Weights of a small mixture-of-experts language model, trained from scratch on English Wikipedia: width 256.
Below are experts of layer 5 (counted from 0) of a mixture-of-experts language model. Rows are named router (the router's row for the expert), up (a neuron's input weights, with its number), down (a neuron's output weights, with its number) and show model dimensions 0-63. Each number is 50 + 12 x the weight over its row's rms, rounded and kept within 0 to 99.
After each expert's rows: a language model's description of what the expert responds to; "gets" lists some tokens that make up at least twice as much of what it gets as of all text. This comes from a sample of Wikipedia text that the model never trained on. Tokens count by the router's weight.

# expert 49
router:37 46 48 64 54 60 57 54 52 59 53 43 63 51 55 51 77 72 45 44 73 66 42 50 62 46 64 35 50 37 39 60 44 54 54 57 50 29 67 55 55 49 38 37 57 61 51 68 62 48 53 38 45 49 54 52 70 41 46 41 51 43 24 55
up0:50 32 64 46 52 48 46 38 53 44 56 53 57 43 40 51 44 40 40 47 31 43 13 48 44 48 54 31 47 66 43 54 37 45 61 37 62 49 55 56 49 55 59 49 40 58 27 65 41 55 35 33 66 54 56 36 47 44 83 66 24 34 32 48
down0:71 58 79 39 58 57 63 44 32 54 40 48 48 50 56 51 68 70 41 70 76 49 50 55 41 49 54 67 67 38 58 62 67 63 51 72 55 44 51 43 57 51 80 59 35 61 59 44 79 44 34 70 31 42 50 33 53 30 39 51 58 52 65 61
up1:68 64 53 49 68 67 55 69 46 34 72 72 30 61 27 51 58 52 53 66 47 21 60 75 53 55 42 52 35 47 27 55 51 51 38 33 49 33 46 41 46 47 68 43 51 30 41 37 60 50 21 50 66 69 61 49 46 33 57 58 49 44 32 54
down1:65 50 57 36 49 49 57 40 54 75 54 54 46 49 49 64 54 38 37 49 52 37 58 63 61 35 57 55 44 51 47 44 42 62 50 47 48 48 58 52 50 68 74 51 66 39 62 41 63 25 40 47 60 59 62 43 50 81 50 52 50 41 75 65
up2:53 44 42 71 23 51 80 58 46 46 83 55 39 39 72 52 57 61 55 62 50 43 64 52 34 58 65 57 54 47 61 47 39 35 54 48 64 31 54 46 71 36 35 68 62 48 26 36 52 48 58 48 63 44 33 55 38 53 48 56 43 66 52 65
down2:59 50 45 47 57 53 47 41 39 81 36 39 31 47 46 26 64 32 59 55 57 55 62 46 69 63 42 71 39 54 58 58 47 32 43 39 49 52 47 40 70 67 32 42 51 86 50 56 67 37 28 35 49 57 54 38 78 53 49 47 70 48 37 76
It responds to: Apostrophes before possessive s after names (Massey's, Allende's), and Romance particles or name starts like de, del, da, Stade.
gets: "'", "\"", " de", "’", ")", "de"

# expert 52
router:44 49 46 40 44 57 42 79 41 48 60 45 40 51 68 47 43 54 51 38 46 53 51 70 38 32 47 43 36 53 25 33 33 38 42 70 49 39 36 58 71 43 49 44 49 31 41 60 42 60 36 66 48 39 43 60 50 38 55 54 37 28 49 53
up0:40 45 60 45 44 41 54 29 49 60 41 38 53 55 45 37 62 62 76 57 45 53 50 52 42 37 47 46 37 47 34 62 54 57 60 62 31 41 55 84 71 74 73 40 54 53 60 49 42 46 57 46 60 51 49 61 59 37 43 38 31 52 57 54
down0:56 52 66 30 23 71 58 30 15 37 54 58 44 49 31 39 48 37 57 40 33 30 18 59 59 63 50 33 38 31 84 44 52 66 43 57 52 49 55 53 42 46 55 57 59 71 44 44 48 54 50 34 48 58 52 57 51 38 54 47 49 46 32 51
up1:36 51 48 34 66 42 39 53 47 55 47 82 37 37 58 49 60 65 48 56 68 71 44 49 58 58 44 49 75 36 19 60 44 48 40 42 57 33 34 51 37 51 55 44 48 50 64 44 49 55 38 63 56 55 75 37 53 44 41 50 36 45 24 54
down1:45 51 51 48 60 51 62 46 60 54 77 37 47 53 53 44 54 44 45 51 49 37 57 49 33 27 67 54 71 72 43 42 59 54 46 49 30 64 32 39 51 41 61 44 46 59 52 61 58 56 46 42 55 53 61 39 53 53 72 62 57 40 66 68
up2:48 39 46 70 72 44 48 45 38 66 39 63 56 49 48 59 77 57 38 31 51 69 54 38 73 50 39 40 62 48 40 49 60 60 79 57 55 31 52 59 19 54 49 47 58 31 12 49 57 37 55 48 39 49 56 43 73 47 42 65 35 56 77 37
down2:60 61 57 37 55 36 38 72 35 50 62 76 37 45 23 51 56 54 32 41 49 50 35 44 53 51 29 53 58 58 37 53 56 53 57 57 62 39 56 67 58 66 40 45 59 31 42 43 46 51 49 58 56 60 49 31 51 51 36 48 15 48 42 56
It responds to: Line breaks ending bulleted list entries about people or events, plus lone letters and prefixes like non, self, dis in word starts.
gets: "\n", "c", "g", "p", "h", "k"

# expert 18
router:30 41 40 48 55 51 51 53 52 63 61 42 48 41 46 39 42 67 32 54 54 52 07 58 43 28 49 52 56 39 35 37 42 46 53 44 44 49 58 47 72 49 47 36 62 51 25 57 49 49 44 76 54 42 67 42 35 52 43 60 52 38 44 58
up0:43 18 42 38 56 50 71 42 51 39 48 46 43 65 39 47 50 43 52 56 54 57 48 55 46 58 48 62 49 70 47 60 37 55 35 47 30 80 56 71 48 68 64 68 46 55 62 46 49 46 60 42 57 37 51 75 49 48 43 63 71 49 66 25
down0:40 61 65 54 62 53 43 46 57 39 57 34 54 30 46 41 51 40 62 40 50 47 49 29 62 47 39 65 55 57 52 50 49 52 41 46 43 31 60 54 68 34 50 43 57 56 66 49 47 35 48 50 60 51 69 46 44 42 54 49 34 41 48 40
up1:27 57 55 44 52 49 54 76 40 41 49 41 42 59 40 37 48 42 49 36 55 61 36 54 47 71 49 53 58 55 47 26 40 35 59 47 43 56 49 40 52 55 49 68 54 65 46 39 49 46 60 74 48 43 65 57 41 63 47 55 69 33 54 73
down1:62 51 46 53 60 42 56 49 61 44 51 71 66 56 61 52 51 57 57 56 48 53 59 60 74 39 54 37 25 51 44 53 76 55 50 61 57 57 19 48 48 43 58 31 40 37 62 44 46 58 30 33 56 66 52 50 58 33 38 60 16 58 55 48
up2:47 60 49 28 53 31 42 58 67 46 61 38 54 28 49 47 47 45 36 52 61 30 41 35 46 41 70 29 46 37 42 35 33 48 46 43 71 54 38 30 46 40 39 47 61 22 46 22 79 42 52 48 56 59 45 54 31 50 42 52 44 51 69 65
down2:41 50 39 63 59 56 38 52 30 49 69 52 33 33 58 62 38 58 67 47 36 57 40 45 53 47 61 55 66 68 64 55 48 60 61 38 41 49 49 50 47 60 62 58 39 58 49 75 21 62 21 54 60 52 58 57 29 51 50 44 41 34 59 56
It responds to: Prepositions and connectors joining a noun to a partner or role, especially with, of, as, and, against, alongside, featuring.
gets: " with", " of", " as", " for", " and", " to"

# expert 42
router:48 46 45 64 33 36 56 89 39 69 65 54 71 50 51 46 64 69 44 43 54 66 42 56 50 41 52 55 47 61 54 31 46 55 55 47 34 24 55 55 51 59 52 47 43 67 44 47 56 62 41 58 62 71 46 56 50 47 32 57 55 34 48 47
up0:65 34 54 34 49 48 54 51 56 49 49 65 73 49 57 55 47 53 40 36 72 42 29 38 47 67 50 37 38 58 68 47 63 46 54 39 63 37 58 47 56 44 45 43 63 64 45 61 67 42 67 69 54 55 46 37 60 66 47 39 51 57 56 71
down0:61 51 57 31 63 36 54 45 52 51 40 66 41 52 68 30 69 50 61 59 50 65 46 44 26 51 35 73 53 26 41 30 31 46 58 50 46 50 34 67 48 44 49 56 45 50 52 35 50 46 53 36 31 45 35 64 41 34 37 40 49 59 33 53
up1:44 32 48 46 50 24 34 61 62 42 74 41 68 52 41 53 57 49 72 55 54 59 59 30 59 71 44 64 47 71 49 46 35 52 51 36 38 52 65 52 49 56 35 34 55 56 41 45 56 55 50 41 51 42 70 68 33 40 62 42 61 58 60 63
down1:63 45 57 75 55 76 64 50 49 51 59 53 39 33 35 67 50 44 45 49 59 24 35 64 68 40 32 31 55 44 52 56 45 51 58 53 56 62 37 47 45 72 79 69 59 74 42 46 43 35 60 35 24 41 18 54 35 55 49 45 54 49 52 48
up2:33 53 78 53 53 39 54 67 30 57 71 63 39 41 44 36 29 35 58 49 40 63 69 41 31 56 52 47 66 27 39 28 71 37 65 50 60 46 37 25 89 39 30 41 37 45 40 54 54 66 45 49 58 39 57 65 41 44 42 45 60 58 27 46
down2:55 67 31 55 59 57 40 44 50 55 49 42 60 43 58 47 63 55 29 63 56 31 39 78 54 37 62 24 42 63 63 66 28 68 48 39 36 37 69 67 38 46 80 60 54 63 63 63 58 32 46 23 71 73 31 38 28 55 47 57 42 55 61 70
It responds to: Verbs and -ing/-ed endings in narrative after a subject, such as wrote, gave, having, dragging, enrolled; also table divider rows.
gets: "ing", " that", "---|---|---|---|", "ed", "s", " made"

# expert 11
router:64 41 54 36 86 47 69 32 50 59 64 44 44 52 40 61 69 56 36 49 68 43 38 30 44 55 40 57 55 44 62 36 24 48 44 69 41 55 59 19 58 26 45 45 44 63 37 66 43 44 35 52 50 59 56 55 49 54 48 42 63 35 50 47
up0:51 47 52 44 42 53 82 75 58 79 38 46 59 52 73 52 41 52 57 59 73 64 52 54 43 46 50 49 51 54 48 51 67 77 40 46 44 30 53 55 63 50 68 65 66 55 47 45 64 46 42 74 79 51 57 36 58 36 20 43 44 45 38 34
down0:43 66 53 57 50 53 20 34 62 41 40 49 61 49 51 48 46 47 53 62 51 42 49 33 48 60 41 67 28 45 30 40 34 53 44 52 52 61 38 40 63 38 41 59 51 65 60 31 66 34 31 48 33 32 49 27 41 27 53 58 64 60 78 70
up1:28 24 47 49 54 50 46 62 33 58 72 49 40 48 42 72 23 36 30 63 43 69 41 52 57 58 52 44 46 36 38 53 43 48 37 63 46 17 60 55 31 53 58 77 64 59 25 47 52 69 56 59 76 45 49 51 66 39 46 36 49 32 33 46
down1:48 68 50 57 46 53 47 52 44 76 32 45 54 57 45 62 56 52 54 65 61 45 44 33 37 59 47 62 58 65 49 63 63 66 50 30 26 44 42 48 49 55 51 29 32 42 20 56 51 54 48 56 49 71 59 71 27 35 36 29 50 52 67 52
up2:29 46 48 42 55 30 54 41 40 52 57 34 57 47 53 55 28 49 69 64 64 31 50 51 57 49 53 51 31 50 62 47 31 50 32 48 31 45 43 54 63 49 48 51 57 41 48 62 47 55 53 56 66 58 53 34 58 48 36 46 63 42 37 46
down2:57 34 46 42 71 67 59 52 49 41 48 56 60 36 42 50 41 26 26 57 51 45 52 50 45 56 26 64 66 61 60 42 45 52 50 62 65 44 30 48 64 40 68 44 47 33 49 55 52 50 50 48 44 42 56 61 53 27 44 53 42 38 48 59
It responds to: Line breaks ending rows of Wikipedia tables like election results and filmographies, plus scattered words such as Yes, women, together, prisoners.
gets: "\n", " —", " Yes", "·", " time", " Country"

# expert 22
router:49 52 34 39 64 48 67 57 59 72 73 38 58 54 42 45 43 56 52 37 65 55 40 52 44 42 71 51 47 41 41 46 30 68 51 53 43 34 61 45 50 45 50 41 39 54 49 56 43 54 63 70 59 51 38 53 35 59 44 56 44 50 35 53
up0:45 75 45 59 44 42 66 55 53 60 33 63 44 52 45 54 38 54 71 56 36 61 34 55 58 55 52 69 48 58 42 37 67 50 68 64 55 51 60 62 45 27 57 53 53 37 58 63 55 47 37 70 54 63 42 54 62 33 48 54 27 44 43 51
down0:59 36 53 52 45 51 73 33 70 52 45 41 45 52 60 48 37 42 47 52 53 31 62 46 43 38 40 66 58 43 61 46 60 46 53 31 64 69 65 58 35 63 38 59 47 56 69 68 32 47 40 68 77 38 52 38 65 60 39 65 54 29 52 47
up1:59 32 48 30 40 56 34 22 64 57 47 44 44 35 60 51 47 50 48 54 58 33 49 43 67 55 53 35 25 55 54 37 53 43 28 47 41 56 60 60 51 44 52 41 73 65 46 55 71 45 59 35 46 31 56 56 69 37 43 45 56 55 47 38
down1:59 64 46 61 39 68 39 68 48 41 53 34 83 44 49 58 69 48 60 50 54 65 27 37 53 53 63 68 52 54 65 47 61 56 64 55 42 59 55 33 38 63 45 41 28 46 82 51 69 61 58 53 55 49 69 52 58 51 71 47 54 56 43 43
up2:55 29 48 53 72 43 29 64 22 25 60 45 36 72 29 55 27 46 26 38 46 52 58 41 56 59 68 29 44 27 34 43 19 50 48 65 57 44 28 45 32 25 45 42 26 61 37 56 57 40 62 54 40 46 53 47 28 31 61 59 58 41 71 44
down2:54 44 47 77 40 75 80 40 27 59 42 46 68 30 69 63 57 44 54 76 46 50 47 34 34 53 60 52 51 58 58 46 54 59 54 37 45 35 59 59 32 69 37 58 38 47 45 51 54 51 48 52 50 83 42 65 57 40 50 49 41 41 69 57
It responds to: Words in film or TV passages and filmography tables, such as starred, directed, series, drama, plus table pipes and section headers.
gets: " 0", " ", " film", " 1", "|", " series"

# expert 60
router:39 45 48 37 58 51 46 72 45 60 46 54 33 49 40 54 55 60 56 49 60 51 33 47 57 45 46 51 60 38 53 51 44 46 47 54 46 28 37 34 74 41 49 52 48 38 41 67 67 58 46 66 44 59 49 25 44 52 57 37 51 21 39 36
up0:36 58 66 47 84 51 26 41 47 45 41 66 51 44 69 45 37 61 60 31 47 29 40 39 68 28 31 50 29 15 69 75 35 59 57 47 41 66 57 56 42 63 55 38 26 51 56 46 73 63 43 69 34 52 59 47 52 53 82 60 50 37 45 50
down0:56 43 68 57 45 56 71 59 52 76 38 42 62 58 43 62 43 63 35 65 53 68 51 51 74 27 51 26 47 42 30 52 72 60 49 50 27 62 72 65 53 66 48 29 58 55 59 40 67 40 53 59 56 47 50 93 50 35 44 52 37 38 50 58
up1:48 28 41 40 55 45 58 38 42 66 48 53 74 44 66 59 43 36 57 59 57 40 58 43 68 60 52 39 59 58 25 51 62 53 37 37 38 67 59 42 58 36 54 70 71 61 64 94 58 49 49 37 66 48 64 60 72 58 43 47 45 53 66 27
down1:26 57 56 22 57 47 41 51 59 50 42 43 35 48 48 55 63 63 30 58 32 37 60 34 48 49 38 53 59 50 49 63 50 46 17 55 48 46 41 52 31 62 67 23 42 36 38 31 31 58 54 55 45 42 39 47 50 50 63 46 62 57 38 71
up2:40 48 51 28 64 54 50 38 66 24 37 39 56 52 37 42 70 49 44 54 52 41 58 63 44 84 42 69 47 52 38 41 58 56 51 62 57 45 53 43 62 33 67 41 40 58 53 63 49 61 31 66 51 52 34 56 57 48 15 36 37 65 42 57
down2:31 47 57 52 27 33 48 47 33 66 56 45 55 45 48 54 43 42 55 53 55 53 76 56 42 71 76 49 48 56 56 49 39 57 52 63 45 43 33 54 64 38 43 52 48 68 45 40 59 35 57 37 52 45 57 46 67 51 61 47 51 44 63 41
It responds to: Opening quote marks before titles and nicknames, plus the word as and dollar signs, such as "Boy", "Banquet in Silence".
gets: " \"", "'", " as", "a", " '", " $"

# expert 61
router:49 57 53 61 62 67 44 49 59 36 62 47 49 49 55 45 65 68 39 58 64 53 19 52 39 28 47 27 29 46 49 41 31 43 57 50 46 43 58 82 52 41 65 55 53 50 32 45 60 35 43 70 63 46 50 58 38 59 54 52 40 48 45 60
up0:50 33 51 58 44 57 50 68 36 48 62 54 61 47 54 57 54 55 52 44 45 64 54 36 49 70 60 40 46 58 20 68 41 73 46 41 68 39 47 32 45 51 72 39 63 66 18 51 54 47 46 29 65 54 70 64 58 59 23 43 62 50 54 72
down0:59 37 46 20 57 44 41 29 59 51 33 42 68 57 36 45 48 52 57 49 57 55 48 63 50 46 69 38 46 41 35 43 68 36 49 54 40 39 50 64 60 54 37 46 67 45 49 50 33 61 52 73 34 53 40 57 68 51 44 67 48 51 59 53
up1:65 61 46 31 70 37 33 49 60 52 43 52 38 39 32 34 60 44 50 68 69 49 59 47 40 44 67 41 36 50 44 58 51 35 30 52 40 49 62 65 38 63 61 36 27 54 44 47 64 37 37 60 52 50 47 41 59 56 52 23 56 70 31 39
down1:44 39 58 63 35 57 60 69 45 56 35 54 66 46 54 73 28 55 50 75 41 44 37 56 63 83 44 30 46 37 38 68 49 93 47 55 60 47 44 52 60 44 44 43 62 62 58 53 34 39 46 43 46 63 42 50 42 39 63 41 44 54 50 55
up2:49 62 30 51 60 53 45 53 35 26 38 45 50 33 47 57 43 39 65 33 46 44 64 53 38 37 48 51 46 57 33 55 61 58 44 63 40 61 51 65 40 48 61 57 36 51 53 42 56 56 45 51 49 55 30 48 46 40 58 40 33 32 55 40
down2:38 33 64 39 65 30 51 48 52 37 40 65 68 44 52 77 47 60 75 67 62 44 52 41 35 52 51 33 36 52 33 48 45 49 34 53 54 45 30 37 41 46 79 66 68 17 48 66 63 41 47 37 59 51 56 76 51 55 61 66 56 43 46 54
It responds to: Words introducing examples or degree: as after such, including, particularly, especially, mainly, more, and of in group descriptions.
gets: " of", " as", " and", " more", " including", " most"

# expert 47
router:42 40 51 42 66 58 43 74 55 39 44 53 62 55 53 54 54 53 27 48 51 71 37 72 57 40 33 43 16 58 81 39 26 61 61 60 56 51 55 50 61 48 50 48 59 64 46 61 49 43 45 83 54 31 48 46 38 40 53 58 38 44 48 46
up0:67 55 42 35 51 57 62 46 68 31 49 64 75 62 63 54 52 26 65 46 57 42 57 46 46 68 33 65 25 45 48 57 47 50 45 66 41 65 47 54 59 45 55 46 47 63 54 43 70 57 52 53 37 44 53 38 31 48 31 69 34 65 42 64
down0:49 37 41 76 30 41 41 35 45 54 55 31 55 46 60 77 32 39 53 42 49 62 50 47 70 38 76 34 43 65 37 45 45 54 47 54 45 29 41 47 42 74 37 44 57 53 60 58 48 35 53 47 46 66 43 66 59 32 56 49 45 50 69 45
up1:45 51 59 37 57 51 46 68 30 68 46 36 55 67 39 37 34 49 45 49 43 41 66 58 66 49 58 70 50 42 51 40 36 42 29 48 56 47 31 27 45 54 51 38 70 38 61 51 59 65 40 40 61 50 57 57 63 45 54 48 36 44 33 66
down1:41 53 30 81 47 36 53 36 43 58 66 22 50 58 59 53 58 51 48 50 62 41 43 54 37 55 57 55 64 59 53 53 44 55 59 63 42 55 67 54 46 47 50 70 53 47 75 26 52 39 53 59 64 38 58 34 53 38 27 34 67 53 64 42
up2:32 20 71 32 34 55 42 46 34 62 53 52 64 61 66 43 61 42 52 44 48 62 72 44 33 58 47 27 33 58 44 45 52 56 49 65 51 40 56 37 43 45 53 63 37 54 38 49 51 67 76 59 57 46 33 38 41 53 37 49 35 22 49 62
down2:44 34 39 64 31 57 45 37 57 38 54 76 52 49 52 37 67 59 53 43 43 61 23 69 53 63 61 47 65 44 51 52 55 42 64 54 63 28 45 59 63 49 65 49 40 49 38 57 33 55 42 35 50 67 56 64 32 46 60 65 40 66 44 44
It responds to: Conjunctions linking clauses or list items, mostly and, also or, but, &, then, so, nor, et.
gets: " and", " or", " but", " &", " then", " so"

# expert 19
router:53 36 64 64 57 64 77 74 50 72 65 54 55 48 56 41 58 47 41 40 51 60 33 47 58 35 53 31 45 53 19 35 41 45 52 35 40 48 47 49 53 56 45 54 57 50 36 60 43 51 33 53 60 65 58 64 55 60 43 62 48 32 56 58
up0:38 45 48 47 47 51 76 38 60 45 64 49 47 45 52 47 45 40 38 67 32 22 62 54 27 58 37 58 61 58 28 57 73 44 48 52 45 50 54 42 47 50 55 62 61 64 41 51 58 76 51 44 36 65 50 54 61 55 57 40 51 49 58 46
down0:58 58 54 63 64 38 32 58 43 42 50 46 37 68 43 52 59 57 51 48 59 65 29 51 51 56 66 40 46 54 74 58 32 47 33 57 48 58 51 43 58 32 37 32 28 64 56 69 44 64 33 51 61 53 70 47 24 60 60 49 69 41 49 48
up1:59 30 67 54 47 55 55 46 52 53 65 50 53 39 54 68 51 66 40 61 40 56 50 51 51 36 60 35 33 48 48 62 46 45 44 51 53 52 38 57 45 45 26 64 55 44 29 45 50 59 35 44 64 45 52 62 68 42 59 57 53 29 44 53
down1:27 68 37 47 49 52 40 48 59 44 46 50 39 69 35 45 52 40 40 61 47 41 55 41 56 62 41 58 61 40 50 34 64 40 43 57 41 32 52 34 35 34 67 50 57 58 60 49 54 38 45 61 31 56 43 60 49 38 56 55 51 68 54 52
up2:48 56 64 37 57 62 48 48 37 25 64 59 45 66 47 42 40 33 61 50 59 35 52 55 54 35 36 53 37 63 40 46 41 46 49 63 52 76 59 59 55 38 52 48 54 55 44 52 56 60 30 49 74 54 49 53 37 50 53 44 40 55 68 66
down2:52 56 63 36 58 67 47 65 51 40 32 40 45 36 62 77 47 44 53 53 49 61 45 45 44 57 31 45 45 52 50 34 55 48 61 48 63 54 48 58 52 49 32 47 22 40 58 53 51 66 43 62 60 52 52 24 49 50 45 40 21 39 44 38
It responds to: Prepositions and complementizers after nouns or verbs that take them, especially about, that, despite, regarding, e.g., "concerns about", "said that", "focusing on".
gets: " of", " to", " that", " \"", " the", " on"

# expert 63
router:69 49 65 55 49 40 36 65 33 53 50 44 41 50 56 40 50 39 27 54 48 59 59 52 53 45 59 46 42 50 18 30 28 55 38 68 41 41 39 58 47 63 52 56 50 61 44 75 42 47 38 65 57 74 53 65 46 30 48 59 47 52 24 36
up0:49 51 45 47 41 52 47 32 52 48 53 46 34 48 63 22 79 58 34 71 42 57 42 41 68 39 57 50 22 32 48 50 54 41 59 55 53 42 71 56 39 64 85 48 61 45 54 57 64 43 35 53 41 70 48 53 53 50 46 28 49 62 47 49
down0:59 46 56 44 82 42 62 69 50 62 53 37 37 36 41 57 48 54 50 33 54 33 65 53 50 61 51 50 52 83 61 51 64 40 50 70 49 83 42 62 63 36 25 58 35 40 34 47 52 58 52 44 47 47 61 53 43 41 50 41 56 56 55 42
up1:57 48 43 48 34 44 62 61 62 58 51 51 53 60 46 37 42 49 50 62 63 68 45 45 36 30 46 55 61 64 53 56 46 82 52 42 60 33 52 45 46 34 45 28 55 56 43 54 34 55 45 55 45 40 55 45 40 42 50 79 52 20 63 38
down1:56 31 61 27 59 47 53 32 56 53 43 33 47 36 31 64 48 39 63 62 39 51 44 39 64 64 47 58 60 56 52 54 60 60 41 48 49 64 42 57 59 69 51 56 50 51 43 60 67 27 47 65 38 37 37 57 60 39 51 35 65 56 45 56
up2:35 46 22 55 80 49 38 50 60 47 61 45 58 47 62 59 45 59 39 19 60 44 35 54 65 39 44 44 39 54 29 54 66 69 56 54 49 44 52 46 24 26 44 23 55 43 49 49 44 55 65 58 54 51 72 40 63 44 52 43 51 43 52 43
down2:63 49 60 67 54 33 49 22 50 47 45 35 49 54 57 53 41 46 51 54 51 61 34 55 63 61 49 58 50 58 57 39 40 64 31 56 53 44 48 46 63 40 47 40 42 70 32 44 47 48 34 33 21 51 39 56 41 56 51 46 45 32 76 45
It responds to: Line breaks before headings or list items in references and reception sections, plus heading words such as Career, Reception, Sources, De.
gets: "\n", "---|---|---|---|", " de", " De", " al", "De"

# expert 16
router:61 53 50 47 51 51 61 50 66 65 64 43 51 64 63 35 50 50 56 52 53 75 42 54 42 45 49 41 55 65 26 47 42 69 32 57 32 58 50 61 39 36 52 49 64 51 41 54 54 51 37 74 53 42 47 57 52 62 40 35 78 33 48 46
up0:39 56 47 34 59 54 69 49 37 44 32 37 56 60 62 47 44 74 46 29 53 47 64 43 38 60 53 41 86 35 49 67 58 46 54 57 61 39 26 53 58 55 53 59 47 44 55 50 56 54 51 73 63 63 51 17 56 45 58 42 46 40 45 67
down0:69 54 31 23 49 51 66 62 41 36 36 66 40 41 38 56 46 56 53 64 61 33 57 45 54 45 39 54 51 65 41 58 48 50 33 49 69 61 53 43 73 61 49 47 51 43 64 37 52 72 54 39 55 81 30 49 52 38 40 34 55 61 39 61
up1:45 76 46 57 44 56 41 64 48 57 50 33 45 55 46 49 51 32 42 38 57 62 43 48 61 44 31 55 55 25 51 53 47 37 68 45 47 60 45 78 47 24 66 49 59 53 43 54 42 49 42 55 49 47 46 32 82 66 56 66 41 67 52 52
down1:28 55 58 51 41 55 38 36 48 61 43 43 44 31 46 59 51 48 61 23 54 24 54 69 29 54 71 64 64 56 53 56 54 58 53 58 29 19 42 54 65 38 52 62 44 49 50 27 57 49 66 56 39 53 52 37 60 54 43 39 50 57 46 42
up2:48 68 26 49 34 52 37 59 46 35 41 54 54 45 45 56 65 64 37 54 54 43 19 61 45 33 54 58 53 54 52 55 42 54 54 60 56 34 60 37 60 43 73 58 27 54 68 47 45 50 54 30 56 60 59 57 60 40 63 66 49 42 33 37
down2:53 49 57 61 52 66 36 55 49 35 50 43 32 54 39 55 43 50 47 41 60 50 58 57 56 80 69 50 59 74 51 54 49 40 49 64 44 46 30 40 48 59 44 62 36 38 45 29 48 44 58 57 69 67 28 60 44 71 59 54 57 50 29 62
It responds to: Dots after abbreviations like c. and pp. before numbers, plus age, population and chart-position words, e.g. aged, number 32, Geo. 3. c.
gets: " |", ",", " age", "aged", " number", " for"

# expert 35
router:62 58 47 44 65 39 57 72 50 56 47 55 62 42 70 47 30 57 50 33 49 60 27 53 45 39 65 52 33 58 37 54 56 58 50 45 41 50 53 50 47 46 50 51 33 51 36 62 29 60 41 73 53 63 31 57 41 48 41 51 51 47 58 36
up0:52 46 61 32 42 78 68 58 31 31 25 45 47 65 51 46 55 40 38 42 57 41 40 48 55 60 50 58 49 57 31 48 55 46 47 82 59 51 51 39 51 50 54 47 56 50 58 57 53 71 53 47 52 53 82 57 43 46 42 40 57 41 62 44
down0:70 56 44 28 51 54 34 39 75 41 61 64 42 41 66 40 39 64 50 72 40 62 63 51 43 58 72 43 58 74 35 48 41 68 42 34 59 63 49 57 45 38 51 51 60 56 63 59 45 38 71 67 48 52 60 57 59 41 52 52 52 58 57 62
up1:69 41 58 60 54 44 60 59 44 50 56 51 48 40 44 41 54 36 50 32 36 43 48 27 41 43 55 64 53 47 56 50 36 44 55 28 56 36 41 51 67 49 47 44 46 43 40 43 44 64 53 33 48 48 65 48 39 44 46 74 41 43 72 49
down1:64 72 27 62 58 49 26 48 65 57 55 27 78 55 47 63 52 50 78 68 40 75 40 72 36 42 42 55 37 45 39 75 59 62 53 49 51 64 39 54 45 65 56 59 44 61 71 46 53 53 45 52 63 59 59 50 50 59 66 33 63 58 35 35
up2:52 46 61 38 63 39 74 59 40 49 68 53 48 50 47 57 39 49 44 87 45 74 46 23 22 40 58 42 56 60 57 69 47 28 45 43 59 33 45 43 27 58 60 39 46 46 56 70 61 51 36 66 56 59 48 30 52 24 55 56 69 37 40 22
down2:35 61 76 44 51 55 45 51 67 39 39 59 56 43 81 53 36 55 37 63 44 48 49 36 37 45 51 69 54 52 72 47 77 37 45 43 37 29 52 41 61 38 66 73 42 33 59 46 39 38 53 43 63 46 34 47 53 62 66 30 41 60 53 66
It responds to: Words and pipes in award, film and music listings, such as Best, Award, Nominated, Starring, documentary, Academy.
gets: "|", " |", "-", " Best", ":", " Award"

# expert 27
router:60 38 34 51 56 40 68 62 19 68 65 46 53 56 52 67 37 57 53 44 60 35 36 40 40 16 46 51 42 50 45 43 31 70 43 61 26 40 58 61 55 54 35 55 51 75 37 57 44 59 51 77 58 70 58 62 57 45 42 61 48 47 42 51
up0:57 52 62 32 40 60 53 55 58 18 51 60 32 53 49 33 67 42 48 60 55 38 40 42 47 52 57 43 33 48 46 38 56 54 40 39 54 62 44 31 61 11 49 54 55 57 30 57 56 36 44 49 58 49 56 45 34 53 42 54 38 31 28 68
down0:51 45 89 32 45 53 48 56 55 34 64 51 60 50 54 54 59 49 60 45 54 51 48 54 53 44 67 25 37 52 54 50 74 49 46 66 50 55 55 37 61 47 33 50 43 52 31 46 77 55 26 42 57 55 54 65 49 83 46 56 29 42 30 41
up1:28 32 69 67 48 50 61 32 31 67 31 42 69 55 42 61 69 39 42 75 32 48 36 45 52 67 65 32 33 53 33 60 40 49 44 34 44 25 45 69 37 76 62 48 39 60 66 65 60 55 43 42 41 54 53 50 56 58 60 50 36 47 64 53
down1:51 58 46 33 44 43 55 55 60 48 56 44 39 40 44 43 74 56 34 58 52 62 61 64 71 46 45 51 25 39 49 48 56 42 43 41 73 53 55 53 55 37 55 25 39 26 57 43 64 44 68 48 62 38 44 51 46 40 64 75 68 46 25 66
up2:74 33 33 43 47 23 56 52 79 30 48 46 46 43 58 48 49 23 50 31 38 53 33 38 47 49 59 58 34 51 59 50 44 34 66 32 62 42 53 47 46 48 31 38 76 53 47 60 37 72 54 57 43 55 46 35 31 49 33 44 44 39 54 52
down2:47 65 32 60 49 56 44 56 58 57 47 62 57 68 43 52 55 50 60 37 50 60 52 75 54 44 41 67 81 65 27 59 46 47 41 58 44 36 70 48 67 64 31 52 31 58 65 32 59 52 66 61 57 60 66 41 49 47 52 60 57 48 59 30
It responds to: Pipe separators, line breaks and cell words in sports result tables and lists, such as |, Singles, event, title.
gets: " |", "|", ".", " title", " She", " she"